From a checkpoint of a small mixture-of-experts model trained on Wikipedia: 10 layers.
Below are experts of layer 2 (counted from 0) of a mixture-of-experts language model. Rows are named router (the router's row for the expert), gate (a neuron's input weights, with its number), up (a neuron's input weights, with its number) and show model dimensions 0-63. Each number is 128 + 24 x the weight over its row's rms, rounded and kept within 0 to 255.
After each expert's rows: "mostly gets" lists some tokens that are sent to it at least half of the time. This comes from a sample of Wikipedia text that the model never trained on.

# expert 18
router [133 127 167 125 118 153 152 127 140 127 107 157 153 158 153 133 130 107 159 160 138 158 124 151 106 118 111 145 128 117 168  77 128 151 173 151 139 105 106 170 132 158 138 134 131 130 125 103 112 119 125  99 107  81 194  90 126 123 117 100 124 148 122 132]
gate2 [160 135 127 160 115 159 137 134 133 124 148  87 108 102 122  96 111 102 113  98 150 156 108 154 134 120 128 113 107 155 137 128 164 162 163 115 127 156 128  92 132 141 124 122 139 115 104 154 116 111 136 148 158  79 130 101 155 142 101 145 130 119 161 140]
up2 [148 111 113 122 114 134 150 163 130 173 137 117 155 147 102 133 152 140 185 164 137 108 139 138  76 102 178 154 124 125 112 125 126  92 108 109 105 141 179  61 163 128 150 118 122  89 122 139 116 119  83 127 123  96 123 111  97 117 122 124 145 128 149  94]
gate3 [136 153  80 104 153 151 164 154 101 141 139 128 104 138 134 125  99 126  97 146 140 124 145 125  94 151 119 133 136 109 131 166 134 100 114 131 169 140 105 170 136 102 153 128 128 123 137 119 118  70 141 145  66 126 146 138 136 151 108  86 176 126 169 173]
up3 [147 127  83 151 125 102 116 105 138 165 127 130 147 130 151 141 132 114 140  74 115 102  97 129 107 142 111 138 140 163 124 101 139 140 118 134 137 117 103 105  71  77 144 149 159 115 109 112 132 168  97 131 108 116 110 109 177 162 171 152 171 133 122 130]
gate4 [118 121  84 140 140  97 130 129 111 146 115 139 146 160 125 111 145 115 133 145  95  87 147 142 154 148 115 123 149 127 138 144 194 149  97 168 110 121  96 147 130  90 114 157 122 112 125  99 131 159 125 122 118 165  88  68 147 138 184 124  99 111 115 110]
up4 [148 101 142 135 128 164 143 102 174 165 118 158 138 120 135  99 114 148 163 139 134 141 130 159 127 144  95 103  83 138 128 121 137 132 104 114 118 154 151 122 118  92 145 139 110 135 152 141 103 136 150 134 148 119 122 142 127 169 166 120 127 121 144  94]
mostly gets: ":", ".", "),", " by", ").", " of"

# expert 66
router [140 124 177 151 100 147 135 137 127 130  89 144 141 131 150 159 141  90 187 153 136 144 134 182 133  81  99 158 132 139 171 112 154 160 138 126 115 107 104 190 147 159 155 135 148 153 110 117 134 102 125  91 106 125 151  73  99 133 120 122 142 186 120 132]
gate0 [141 151 158 118 174 127 163 165 157 144 170 122 136 121 183 109 113 104 103 132 136 123  97 109 116 126 128 126 130 103 132  72 150 116  97 100 161 143 107 177 185  88 136 142 126 120 117 135 141 153 113 160 116 150  76  90 123 113  75 104 125 103 135 186]
up0 [ 95 112 129 105 145 154 178 177 160 121 178 157 106 118 129 173 108 135 121 148 145 134  76 106  92 148 160 157 116 133 102 109 134 135 113 106 141 115 130 136 120 125  93 118 166 147 106  98 166  88 121 112 161 133 146 143 159 125  77 136 149 132 132 109]
gate1 [120 142 172 146 119 128 128 118 137 136 122 100 101 106 140 136 104 147 187 118 137 103 135 127 122 134 130 160 110 143 173 112 168 131 143 118 111 152 114 171 145 139 141 125 108 122 113 105 116 120 131 194 171 142 132 147 169 153 149 128 120 133 164 124]
up1 [137 141 181 111 115 134 184 143 151 172 120 157 102 160 127 122 114 133 135 148 156 121  97 121 114 119 157 140 136 128 163 132  89 131 112 156 119 122 135 104 142 112 130 113 112 148 134 118 154 166 104  99 151 126 119  70 132 155 119 103 112 106 101 131]
gate2 [123 127  95 115 140 130 129 101 119 140 134 166 105 155 155 130 112 111 130 148 143 133 130 156 123 115 124 142 132 169 150 125 124 153 142 129 136 114 153 153 110 113 128 119 129 159 121 117 157 152 110 109 148 116 154 141 130 128 156 170 128 112 107 168]
up2 [ 94  93 102  93 104  75 126 185 152 102 154 118 111 126 144 159 103 123  87 125 150  96 140 147 119 123 157 147 127 115 157 102 111 154 110 118 153 151  97 123 122 143 108 121 134 128 115 128 135 137 105  72 154  91 114 104 172 140  79 144 144 107 102 107]
mostly gets: "-", "See", " ", " Species", "sc", "ot"

# expert 95
router [145 106 173 140 118 157 142 119 144 103 102 132 139 170 161 123 135 115 175 145 132 153 157 159  78 122 116 139 128 133 148 114 142 160 164 136 102 124 138 191 155 205 143 138 133 126  99 129 102 108 140 122 112 115 140 105 107 148  93  86 120 141 104 138]
gate0 [163 102 161  70  80 154 162  87 161 118 147 152 104  91  79 137 131 109  83 133 112 123 123 144  95 134 155 129 125 113 124 145 117 145 122 156 161  99 147 175 118 142 140 131 109 116 110 106 129 107 146  84 146 124  96 143 161 126 102 142 103  98 173 136]
up0 [157 126 154  99 120 126 139 145 136 115 115 134 158 149 108 133 127 124 101 141 108 136 139 109 162 132 168 135 154  89 142 125 150 159  75 138 161 129 171 138 118 112 103 154 102 142 131 128 120 185 117 102 114  87 152 146 126 133 140 109 108 156 159 103]
gate1 [109 122 194 136  96  92 114 117 136 154 137 161 146 147 128 127 104 137 133 143 140 145 125 164  82 169 156 127 105 128 136 128 139  88  99 110 125 100 158 141 136 137 150 165 155 134 153 130 149  98 130 103 168 135 117 128  93 127 169 123  93 113 130 149]
up1 [134 140 122 114 119 171 103 125 147 113 127 118 136 109 131 116 165 144 121  76 141 120 145 107 147 118 146 123 101 147  95 115  96 144 120 103 156 131 132 102 109 122 157 125 119  97 116 141  91 127 101  82 141 105  92  86 107 135 173 122 104 158 137 111]
gate2 [154 143 152 128 122 147 133  67 125 105 147 104 108 123 158 140 109 141 140 109 131 123 112 106 121 136  80 112 124 116  90 133 114 170 104  98 102 164 160 101  82 114 173 125 167 130 139  71 120 135 158 107 168 106  96 120 132 164 160 116 145 118 143 133]
up2 [149 119 100 132 116 108 139 153 149 193 170 137 105 167 149 109 148 141 106 109 119  88 143 170 111 131 131 121 123  95 107 125 104 151 131 135 135 166 114 122 123 178 126 143 125  86  96 118 127 148 141 116 122 119 116 129 117 181 125 142 111 109 111 112]
mostly gets: "1", "2", "3", "4", "9", "5"

# expert 71
router [132 117 153 131 119 141 162 151 129 118  72 125 172 130 179 126 129 132 153 127 130 140 165 141  99 107 120 124 146 159 146 125 148 138 158 131 113 100  92 153 133 159 136 154 146 147 129 121 116  92 166  81 112 131 155  49 119 177  91 110 136 134 104 179]
gate0 [154 144 148 143 130 118 150 168 111 105 104 149 147 134 142 129 117  93 118 153  89 106  88 133 179 133 110 136 149 133 109 107 174 167  87 139 123 143 123  96 125 171 126 123 122  98 150 120 123 135 163 126 117  94 118 102  95 133  82 128 135 111 133 135]
up0 [ 99 127 164 129 125 137 150 138 112 137 116 119 144 122 138 147  88 167 120 131 150 137 108 116 141 108 135 118 153 127 109 151  88 133 156  93 100 138  95 144  90 140 124 153 122 180 124 109 145 121 122 112 103 124 138 126 114 132 139 144 135 133  83 193]
gate1 [150 130 101  90 143 134 106 156 134  86 152 141 126 144 127 123 165  83 142 125  95  82  96 177 124 152  94 102 130 132 117  90 137 105 129 159 124 132 108 143 103 134 173 139 156 138 147 103 129 104 133  75 116 135 131 185 115 126 129 180 136 137 101 120]
up1 [121 160 154 146 119 131 124 121 132 116 100  91  81  98  82 120 113  98 126  52 150 102 177 178 115 140 132 113 101 132 140 124 114 123 125 128 137 136  86 126 136 108 173 155 108 137  96 143  88 128 140 120 126 178 118 108 111 134 136 130 136 149 134  87]
gate2 [136 160 175 145 118 120 159 123  74 122 155 139 125 156 140 101 121 125 124 129  98 107 159 166  63 125 116 100  97 133 121 120 129 128 158 122 176 149 141  96 107 129 165 139 142  76 139 144 100 110 150 133 111 166 148 147 135 154 108 124 111 164 117 119]
up2 [134 164 145 111 122 177 142 155 106 102 127 100 127 129 162 125 133 131 119  99 116 109  90 158 120 131 116 133 115  86 141 122 113 180 144 144 130 153 115  83  98 125 105 130 142  74 149  95 100 181 162 125 116  86 117 147 151  94 113 119 121 111 108 120]
mostly gets: "8", "6", "7", "9", " ?", " Coordinates"

# expert 19
router [137 130 151 143  94 141 130 126 184  99 122 152 129 147 133 148 123 121 144 171 133 143 184 168 117  80 125 156 122 137 142  91 144 144 149 144 110 136  98 149 142 127 137 156 141 158 105  95 121  99 123 119 136  80 125 104 118 145 115 107 179 154 104 129]
gate2 [112 121 144 136 101 143 131 122 112 117 136 158 113 151 156 117 113  81 155 152  95 156 171 118 100 123 100 121 115 136 123 133 134 128 157 130 137 147  94 144 128 112  98 144 151 142  85 138 116 120  74 101 110 107 107 159 188  88 164 128 135  63 145  93]
up2 [142 108  76 114 107  84 129 133 121 142 115 129  78 134  86 128  90 135 135 145 130 128 127 154 150 129 139 119 103 128 126  86 116 112 130  66 147 108 114 132 106 113 121 155 158 155 105 153  81 141 162 125 126  94 125  86 138 155 142 147 136 157 144 132]
gate3 [134 131 135 144 106 154  90 157 130 129 139 128 105 142 112 131 109 111  96 129 143 102 109 152 144 123 104 124 121 109 102 118 123 121 143 102 119 125 127 122 168 112 133 109 146 139 173 135 108 164 122 119 119 153 135 173 100 110 159 152 155 147 157 156]
up3 [132 135 180 100 105 126 134 174 122 169 114 139 143 154 109 111 110 145 129 154  99 148 158 113 120 127  96 111 120  86 124 124  85 119 103  93  98  84 171 129 138 112 122 119 103 153 158 135 132 156 136 112 119 135 120 117 117 163 120 150 148 161 124 132]
gate4 [132 119 117 133 134 117  83 105 140 172 142 167 115  85 100 117  94 184 120 165 137 154 113  97 140 121 133 106 144 119 136 147 130  89 117 152 142 145  88 101 140 142 148 154 119 117 141 100 167 163 135 167 151 127 101 168 121 128 156 114 146 167 157 122]
up4 [141 115 109  94 123 117 122  89 100 104  89 168  97 106 130 107 123 133 184 111 147 137  68 109 118 129 126 118 128 127 150 178 132 116 145 139 114 143 116 117 150 131 137 163 154 127 115 132 115 149 134  99 137 109 122 135 131 132 152 132  81 143 141 134]
mostly gets: " Mar", " May", " She", " Car", " inter", "che"

# expert 51
router [161 129 156 140 112 119 130 120 136 102 100 139 127 148 185 137 156  85 176 157 145 139 125 169 117 119 105 144 110 149 139 118 153 145 143 128 107 129 139 189 164 180 135 140 128 135 111  97 124 102 147 114  96 134 157  76  64 141 115  98 130 176 118 150]
gate0 [134 164 145 115 134 134 133 137 196 156  98  79 135 132 128 116 165 156 139 157 147 101 158 139 136 125 149 143  85  82  75 171 155 149 143 140 128 126 120 158 156 120 148 148 105 131 103 141 172 169 155 142 123 113  85 106 128 115 118  72 154  95 127 134]
up0 [129 149 112 131 140 109 128 183 126 151 106 103 110 138 129 186 136 125 111 114 102 102 139 147 116 112 125 106  88 110 133 125 125 121 171 120 117 123 157 113 132 137 175 181 149 125 149 101 112 153 156 184 156 118 129 122 112 143 120 174 144 129 131 141]
gate1 [109 115  97 117 138 157 144 103 131 179  89 135 139 113 145 110 122 145 145  86 111 156 119 146 104  88 118 131 116 117 136 164 148 134 162 155 127 139 114  88  99 177 133  89 139 169 126 116 156 135 140  97 154  99 141 113  85 164 136 143 119 149  87 124]
up1 [135 139 183 136 145 137 115 123 136 135 102 120 111 182 115 129  99  80 128 154 132 173 175 134 113 105 122 127 134 171 145 110 108 146 122 132 106 180 172 121 130 159 135 110 127 112 104 142 103 151 113 123 155 132 160 138  82 114 122  97 146 147 150 199]
gate2 [139 104 153 153 122 145 110 131  97  90 112 165 113 120 205 101 118 116 172 137  86 159 162 148 142 142  86 115 145 137 138 145 122 106 124 106 136 162 107 144 107  97 145 147 102 123 116  66 139 143 153 117 134 129 123  87  95 139 114 118 107 118 137 114]
up2 [133 111 161 130 188 117 109  92 140 142 108 121 127 120 171 102  92 142 131  80 132 161 115 141  88 137 125  80 110 168 110 122 131 135 135 130 135 161 145 144 121 123 114 156 138  88 145 171 157 108 130 155 131 115 120 105 150 110 137 134 147 146 131 163]
mostly gets: " ", " end", "+", "   ", " circ", " re"

# expert 8
router [134 120 138 140 120 149 113 146 157 111  84 152 132 149 138 169 165 121 147 159 149 138 139 155 113  97 122 163  80 142 144  90 117 141 163 144 105 120 122 150 152 125 153 137 137 157 122  79 112  90 160 121 125 115 188  74 119 137 119 109 147 149 117 144]
gate2 [115  92 154 123 135 154 124 125 150 174 113 143 121 135 122 145 117 147 125 142  93 183 131 101 155 121 114 181 106 112  96 151 128 149 138 127 141 130 124 143 150 117 132 112  95 138 111  83 133 111  87 101  99 137 186 115 155 123 121 108 100 135 123 146]
up2 [124 141  91 147 125  48 130 145  76 133 139 104  86 113 130 159 135 125 121 135  98 125  80  87 124 131 107 134 109  95 126  71 119 126 136 114 125 129 117 130 135  97 107 154 122 149 144 180 118 156 127  95 154 113 134 112 129 107 124 114 152 120 131 140]
gate3 [143 117 124 108 137 142 116 105 131 187  78 154  82 125  91  84  93 124  75 138 144 151 118 157 125  90 100 136 134 102 119 106 122  94 156 117 154 132 115 123 128 146 147 130 129 124 121 109 135 163 156 136 155 111 136 140 113 129 114 117 133  88 102 129]
up3 [152 169 137 122 128 129 146 149 107 143  78 135 127 115 102  92 116 139 167 137 150 135 159 106 108 151 150 137 101 173 109 128 191 147  88 126 153  84 116 125 134 159 113 148 130 115 146 128 139 109 135 123 126  91 117 159  99 115 116 121 129  68 123 126]
gate4 [100 111 148 102 129 138 131 156 124 173 117 116 111 132 149 108 102 128 132 122  90 130 142 151 124  98 162 122 107 119 150 136 123 161 114  65 131 140 154 131 143  83 146 139 126 131 150 131 129 150 144 207 123 120 160  93 195 141 118 124 155 137 106  99]
up4 [118 113 107 141 138 127 126  87 142 160 152 129 102 120 121 120 124 132 144 132 129 143 140 126 143 105 106 154 136 116 151 108 181  96 106 174 118 115  69 102 137 131 114 156 178  86 132 113 105 127 101 132  99  98 102 176 144 142 160 175 107 141 111 100]
mostly gets: "u", " de", " K", "á", "″N", "q"

# expert 3
router [132  92 125 139 113 136 131 135 160  73  89 167 134 141 160 155 142 108 157 110 135 137 158 141 122 114  93 132  93 168 129 102 123 179 139 124 116 137 155 177 162 142 166 131 135 139 121  95 126  78 175 109 116 124 166  84 100 119  97 108 136 174 108 157]
gate2 [113 119 141 101 114 135  98 142 120  98 114 137 157 119 115 149 112 118 130 110  93 133 146 107 152 123 130 111 152 141  82 113 121 122 174 119 146 134 157 163 157 105 161 108 107  97 127 114 130 141 141 120 120 124 145 113 127 171 160 125 106  65 131 107]
up2 [154 114 122 152 131 173 122 102  87 115 135  89 115 147  93 128 127 111 120 116 143 143 140 108 131 155 143 142 143 158 101 161 111 138 137 118 122 149 121 117  96 183 127 135 183 121 107 156 146 105 111 124 121 135 139 119 101 186 110  93 120 143 145 134]
gate3 [121 111 123 175 132 140 151 102 141 134 120 143 114 130 113 120 153 120 197 106 132 116 122 123 104 130 129 133 121 153 139  67 106 111 166 128 149 121 154  99  92  94 168  98 144 120 130 160 121 140 155 192 133 148 126  83 125 109  71 127  98 137 158 122]
up3 [120  97 137 150 113 113 144 109 105 113  92 150 139 117 124 116 108  93 152 165 110 172 149 123 129 142 152 126 115 153 124 127 113 105 135 101 103 201 167 140 135  88 158 112 138  56 112 130 108 117 102 183 135 122 148 113 109  86 131 105 102 133 129 144]
gate4 [162  91 135 128 126  70 139 128 119 110 101 124 143 116 103 141  77 126 100 101 108 104  92 117  86 136 122 167 162 135 138 123 119 142 154 142 102 166 149 140 138 153 124 111 125 177 101 153  99 137 156 126 107 131 137 121 134 101  88 112 125 112 121 144]
up4 [166 122 118 136  80 129 140 105 149 159  58 121  82 178 143 132 117 148 132 171 140 158  96  96 107 172 148 104 156 127 105 127 112 155 177 125 128 100 130 139 119 100 139  93 123 167 147 134 136 154 101 136 120 111 120 182 144 145 140 130 115 158 121 145]
mostly gets: " km", " K", " mi", "°N", "″N", "ng"

# expert 1
router [130 124 114 115 144 172 148 150 144 112  75 109 129 153 130 115 157 110 141 150 163 142 132 149 141 118 119 138 106 139 153 118 154 125 130 135 128 104 135 153 151 134 143 141 148 186 119  95 102  76 136 135 105  82 160  73 105 161 113 127 144 153 125 143]
gate2 [162 129 130 122 137 145 111 178 122  97 177 116 128 142 119 115 138 105 128 139 169 151  60 100 134 137 113 139 100 104 144  99 125 119 148 142  96  81 150 140 137 163 144 118 142 131 126 128 158 168 111 119 136 122 163 171 126 130 119  81 135 144 122 134]
up2 [113 107 131 175 158 123 139 115  93 129 158 128 119 150 172 143  95 125 130 189 128 158 151 171 144 177 136 116 106 131 200 114 165 112  86 125 109 123 109 105 129 108 131 137 110 115 119 122 116  83 179  99 143 107  91 108 135 120 137 130 122 145 127 156]
gate3 [119 145 132  97 158 154 118 157 123 108 143 159  96 136 127 105 167 138 150 146 140 140 116  62 126 157 133  97 120 157  96 124 143 122  87  95  96 110 109 129 122 127 159  84  95 119 141  98 155 120 171 127 120 119 123 119 119 155 131 138 123 151 124 106]
up3 [158 116 153 116 146 117 142 124 119 148  83 189 133 119 137 157 151 104 110 169 114 120 111 134 156 123 106 136 123 150 149 140 136 116 129 125 176  90 141  99  99 164 123 139 126 121 124 160 106 143 153 107 140 131 147 122 115 171 116 116  97  95 115 149]
gate4 [138  95 114 132 150 146 120 125 120 102 108 111  99 104 126 130 186  99 169 127 130 128 141 106 104 109 111 134 126 112 127 120 126 112 130 151 171 144 140 128 121 115 139 173 116 124 177  93 154 143 122 140 129 134 105 141 169 114 187 142 141 131  95 140]
up4 [155 123 137 147 163 152 106  97 116 152 113 123 105 122  76 107 141 145 121 112 160 151  97  99 123 157 157 118 110 135 105 132 132  98  95 136 130  81 142 187 124 108  89 122 124 121 117 159  92  80 139 142 160 114 109  45 100 168 163 115 153 132 145 153]
mostly gets: " c", " d", "%", "at", " st", "ar"

# expert 78
router [136 117 151 136 124 132 125 164 163 118 112 126 130 128 141 136 129 108 144 143 136 173 132 158  86 122 115 137 137 144 131  98 159 144 145 145 118 117 116 141 158 185 159 134 134 136 121  84 123  91 146 113 100 103 164 100 103 122 106 118 131 161  96 149]
gate0 [143 100 171 110 107 105 100 126 122 140 119 134  87 105  85 124 116 122 192 153 147 113 151 159  67 148 175 123 141 172  55 121 109 140 134 105  98 128 156 107 106 123 156 126 149 147 133 145 101 109 137 115 122 100 115 136 129 154 113  92  94 126 149 100]
up0 [136 114 141 138 135 131 123  83 126 168 138  81  96  77 116 118  89 170 128 148 116 178 158 147 110 134 124 124 109 137  97 132 126 131 138 114 166 129 100 133 107 110 126 108 140 164 122 147 122 123 134 142 145 142 121  85 156 108 113 132 194 107 135 133]
gate1 [169 117 142 136 100 139 154 171 149 123 120 134 115 121 108  93 140 141 133 172 174 133 135 147 105 135 131 101 136  94 115 178  53 142 136 150 160 149 128  57 143 142 155 129 103 141 119 100 114 159 112  95 165 134 140 145 105 128 156  74 110 114 109 117]
up1 [136 112  96 171 113 109 108 137 145 105 126 115 146 140 171 109 159 160 146  97 125 156 142 120 167 116 122 110 134 100  86 119 169 110 124 157 120 112 127 113 141 109  88 146 127 131 136 111 127 148 110 140 142 119 125  79 101 147 103 159 136 106 155 141]
gate2 [114 157 132 182 137 128  65 138  86 117 156 114 118 130 133 133 135 131 148 111 145 140 119 126 108 138  88 166 112 183 128 121 176  73 148 114 129  94 114 142 114 165 150 134 134  89 138  91 117 118 110 133 134 141 145 127 125  96 144 131  94 152 140 148]
up2 [103 165 109 105 139 163  99  92 110 133 107 118 128 111 124 140 139 182 132  99 123  96 151 120 132 161 146 113 130 124 151 102 157 110 127  60 149 156 110 154 144 129 141 160 124 157 128 126  90 113 134 133 121  80 136 117 151 167 100 119 131 119 116 206]
mostly gets: " |", ";", "|", ");", " —;", "\";"

# expert 21
router [126 117 147 158  98 143 142 143 165 113 129 141 122 134 115 145 171 103 146 141 126 150 156 174 118  91 108 142 115 177 124 104 142 150 174 140  98 127 109 140 162 140 156 150 150 120 101  98 117  76 121 126 120 101 123 113 122 123 103 100 150 109 119 135]
gate0 [117 143 136  91  94  89 145 135 133 132  93 110 128 100 160 148 125 141 157  88  92 149  94 146 134 138 110 138 134 159 122 119 105 150 164 133 197 136 109 112 135 119 140 133 149 146 102  98  84 175 168 113  82 138 104 135 111 169 147 118 153  84 136 164]
up0 [126 129 165 129 158 143  90 129 116  88 146 145  89 112 116 147 105 173 112 144 121 119  73 111 152 118  98 125 141 156 104 133 119 129 109 123 160 148 108  77 125 131 143 133 116  79 113 158 100 104 130 131 167 147 133 113 158 105 134 157 123 163 124 124]
gate1 [133 110  99 146 141 110 152 146 103 107 122 146 134 104 121 140 139 115 138 194 163 122 118 122 113 135 107 117 104 118 150 178  86 130  83  80 113 118 146 144 131 115 136 107 131 128 165 105 110 139 134 106 129 107 112 107 155  90 133  90 184 134 142 119]
up1 [104 114 146 133 152 144 105 147 127 125  95 125 140 160 146 184 102 111 115 119 121 113 141  92 148 143 131 111 163  80 205 173 122  95  92 119 134 150 147 127 126 156 111  83 111 149 132 139 122 138 132 106 104 151 171 112 146 133 189 136 116 138 158 145]
gate2 [144 109  98 164 114 120 115 141 123 103 183 181 101 159 113 144 134  95 145  68  94 122 122 125 131  77 110 123 158 138 193 111 178 156 126 134 144 121  88 161 155 122 154 131 126 122 105 128 147 103 119 131 161 135 160 131 134 100 123  92 115  85 161 121]
up2 [113  78 113 115 133 138 102 112 122  85 155  66 149 128 133  97 137 119  81 100 101 163 148 121 100 124 115 147 103 125 135 118 129 114 148 157 114 148 133 122 140  91 127 143  78 143 106 142 128 174 144 106 136 131 115  90 106 127 105  70 118 163 108 101]
mostly gets: " May", " John", " Mar", " She", " Car", " For"

# expert 84
router [142 126 151 145 112 151 142 138 141 100 100 137 131 141 146 156 155 138 160 151 153 156 130 164 134 104  86 125 123 156 138 114 147 134 167 152 131 112 134 128 164 143 168 127 136 120 100 111 117 107 174 106 115  99 157  59  99 119 130  93 124 144  97 145]
gate0 [142 116 100 115 119 124 152 164 100 157 155 153 131 149 136 170 139 143 161 151 154 129 112 139 127 203 107 163 137 127  92 138 170 108 136 115 168 102 113 157 105 122 140 124 101 116 101 106 123 163 108 148 132 143 119 112 141  64 131 153 156 127 123 115]
up0 [ 91 122 127 115 114 127 115 133 136 144 111 165 129 130 166 132 132 113 146 172 178 128 164  95 118 137 136 155 106 126  92 128 155  95 147  95 173 143  99 111 180 131 140 147 146  64 117 144 108 136 124 131 146 154 128 136 142 104  90 126 126 160 127 126]
gate1 [133 123 146 145 108 130 134 134 170 125 127 162  89 126 111 127 142 157 102 163 113  71 139 128 109 113 134  99 147 123 116  61 130 117 146 143 166 119  77  91 121 129 162 149 137 139 168 134 136 119 135 143  96 143 108 149 133 149 143 122 129 130 152 110]
up1 [119  97 138 128 128  75  98 117 145 165 111 139  77 146 166 115  86 161 128 166 121 119 145 108  72 120 132 135 142 118 122 127 118 146 162 109 131 118 125 155 163 173 130 166 120 107 136 113 150 173 141 153 120 156 142  97 144 103  80 117 132 136 171 134]
gate2 [117 118 131 114 137  91  91 145 106  92 125  90 102 103 154 105 146 132 131 123 145 139 119  92 137 118 105 123 154 104 144 131 101 117 179 119 142 109 115 143 123 121 119 132 153 137  95  84  99 164 128 124 163 113  90 133 104 136 151 157 141 114 138  88]
up2 [145 155 114 116 114 145  90 133  90 102 114  97 145 157 123 130 129 108 146 118 104 121 183 147 177 102 113  83 171 161 105  74 145 162 103  98 155 108 136 111 122 101 148 150 104 122 134 141 129 110 148 134 132 119 146 122 158 109  93 178 161 137 115 122]
mostly gets: " s", "}", " John", " Park", "ina", "ata"

# expert 16
router [139 116 145 155 121 134 145 157 207  92 115 153 134 141 136 142 158 106 154 148 139 134 164 166 117  71  91 142 101 121 136 107 143 174 143 130 121 123 109 166 150 136 175 149 142 115  91 108 107  98 134 125 115 126 175 107  79 129 104 104 154 136 128 140]
gate2 [ 93 139 161 134 107 181 143 154 129 135 137 143  87 184 125 102 141 139 126 154 140 133 101 160 149 154 127 134 126  68 141 141 134 136 135 124 130 120 166 162 128 126 108 142 127 146 114 149 186 148 136 133 153 117 151 112 126 134 144 163 161 149 124 109]
up2 [126 147 157 120 104 103 128  99 128 106  92 104 136 135 104 122 122 184  98 129 158 132 126 116 134 163 119 177 129 113 114 127 115  81 135 139  84 166 125 121 133 125  91 147 104 149 125 118 130 152 135 128 155 124 121 108  98 135 140 146 112 104 153 133]
gate3 [124 137 161 128 129 134 126 138 109  70 123 101 145 144 159 124 113 174 116 133 121 152 144 144 109 144 139 126 139 111 115 110 158 139 178 138  95 112 167  90 129 160  91 156 124 132 128 165 159 151 136 119 134 127 145 157 117 136  68 112 125 127 160 115]
up3 [ 70  83 114 138 144  88 113 158 175 129 137 137 120 152 154 130 111  96 135 141 110 139  95  80 120 132 153 137 141 144 127 155 157  76 160 152 145  93 152 145 129 154 123 120 141 106 125  94 129 102 132 118 108 139 163 120 144 120 191 114 129 119  87 152]
gate4 [ 88 105 110 164 143 138 101 127 160 127 156 146 117 127 155 132 118 125 152 123  95 162 171 180  97 128  85 109 104 173 119 112 135 114 122 144 122 138 129 144 132 132 122 145 117 112 121 143 157 160 138 159 109 148 120 171  92 192 148 155 148 158 168  65]
up4 [159 128 149  92 127 156 162 170 138 154 158 149 130 150 100 143 129  91 148 131 113 149 151  98 119  63 125 130 122 141 149 143 117 102 139 118 130 199 132 128 123  91 154 116 137 130 111 114 133 137 105 119  99 144 126 107 134 114 198 190 152  97 113 103]
mostly gets: "\"", " John", " She", " inter", "ö", "che"

# expert 80
router [137 117 135 130 126 166 150 173 156 101 106 154 140 126 116 140 137 100 152 152 149 119 164 123 104 129 108 126 141 121 153 120 132 135 124 146 144 100  83 179 155 121 167 139 123 148  99 122 112  69 124 105 113 127 172  90 112 136  87 140 139 148 117 133]
gate0 [ 86 115 182 100 143 161 151 127  83 132 154 105 117  95 120 152 132  88 145 124 155 116 187  88  81 146 116 126 113 139 140  98 105 111 143 137 157  98 154 150  78 102 104 140 104 122 129 116 161 116 138 110 162 149 116 116 128 103 112 111 119 170 137 152]
up0 [109 142 127 124 110 158 134 114  74  83 116 118 105 101  97 128  90  75 113 101 123 129 125 116 120 130  90 126 133 120 125 142 132 122 141 119 140 150 108 139 130 161 140 154 115 100  92 159 107 102 145 132 136 145 141 151 146  92 134  99 147 125 119 101]
gate1 [101 124 155 131 133 137 100 136 126 135 150 133 108 133  71 163 153 125 124 137 132 111 100 127  98 127 159 129 147 156 146 157 130 133 179 144 137 155 116 139 117 107 124 162 137 136 111 118 107 123 103 129 177 106 179 128 122  93 127 136 161 126 108 156]
up1 [117 110 122 128  81  91 138 104 102 115 121 158 143 167 150 125 124 169  93 165 129  81 111 161 137 135  86 140 146 135 140 168 113 118 155 138 145 129 148 149 105 151 117 124 128 121 119 112 160 131 139 145 126 122  87 131 154 130 161 140 118 140 115 137]
gate2 [109 120 175  89 117 126 141 125 132  74 120 147 196 103 117 126 135 118  96  91 137 180 156 115 127 145 105 119 134 119 129 117 108 123  96 155 117 123 137 125 148 130 145 144 136 118 138 119 122 117 103 136 137 142 117 117 111 139 141 124 174  73 155 149]
up2 [130 142  96 121 140 129 137 154 145 125 154 112 136 159 179 143 142 111 188 139 135 190 137 120 147 110 117 126 158 131 130 139 133 165 125  92 107 120 101 134 154 133 131 112  90 132 103 111 164 131 113 117  87 155  93 119 133 131  88 121 149 139 126 108]
mostly gets: " century", " Democratic", " Republican", " fund", " government", " Liberal"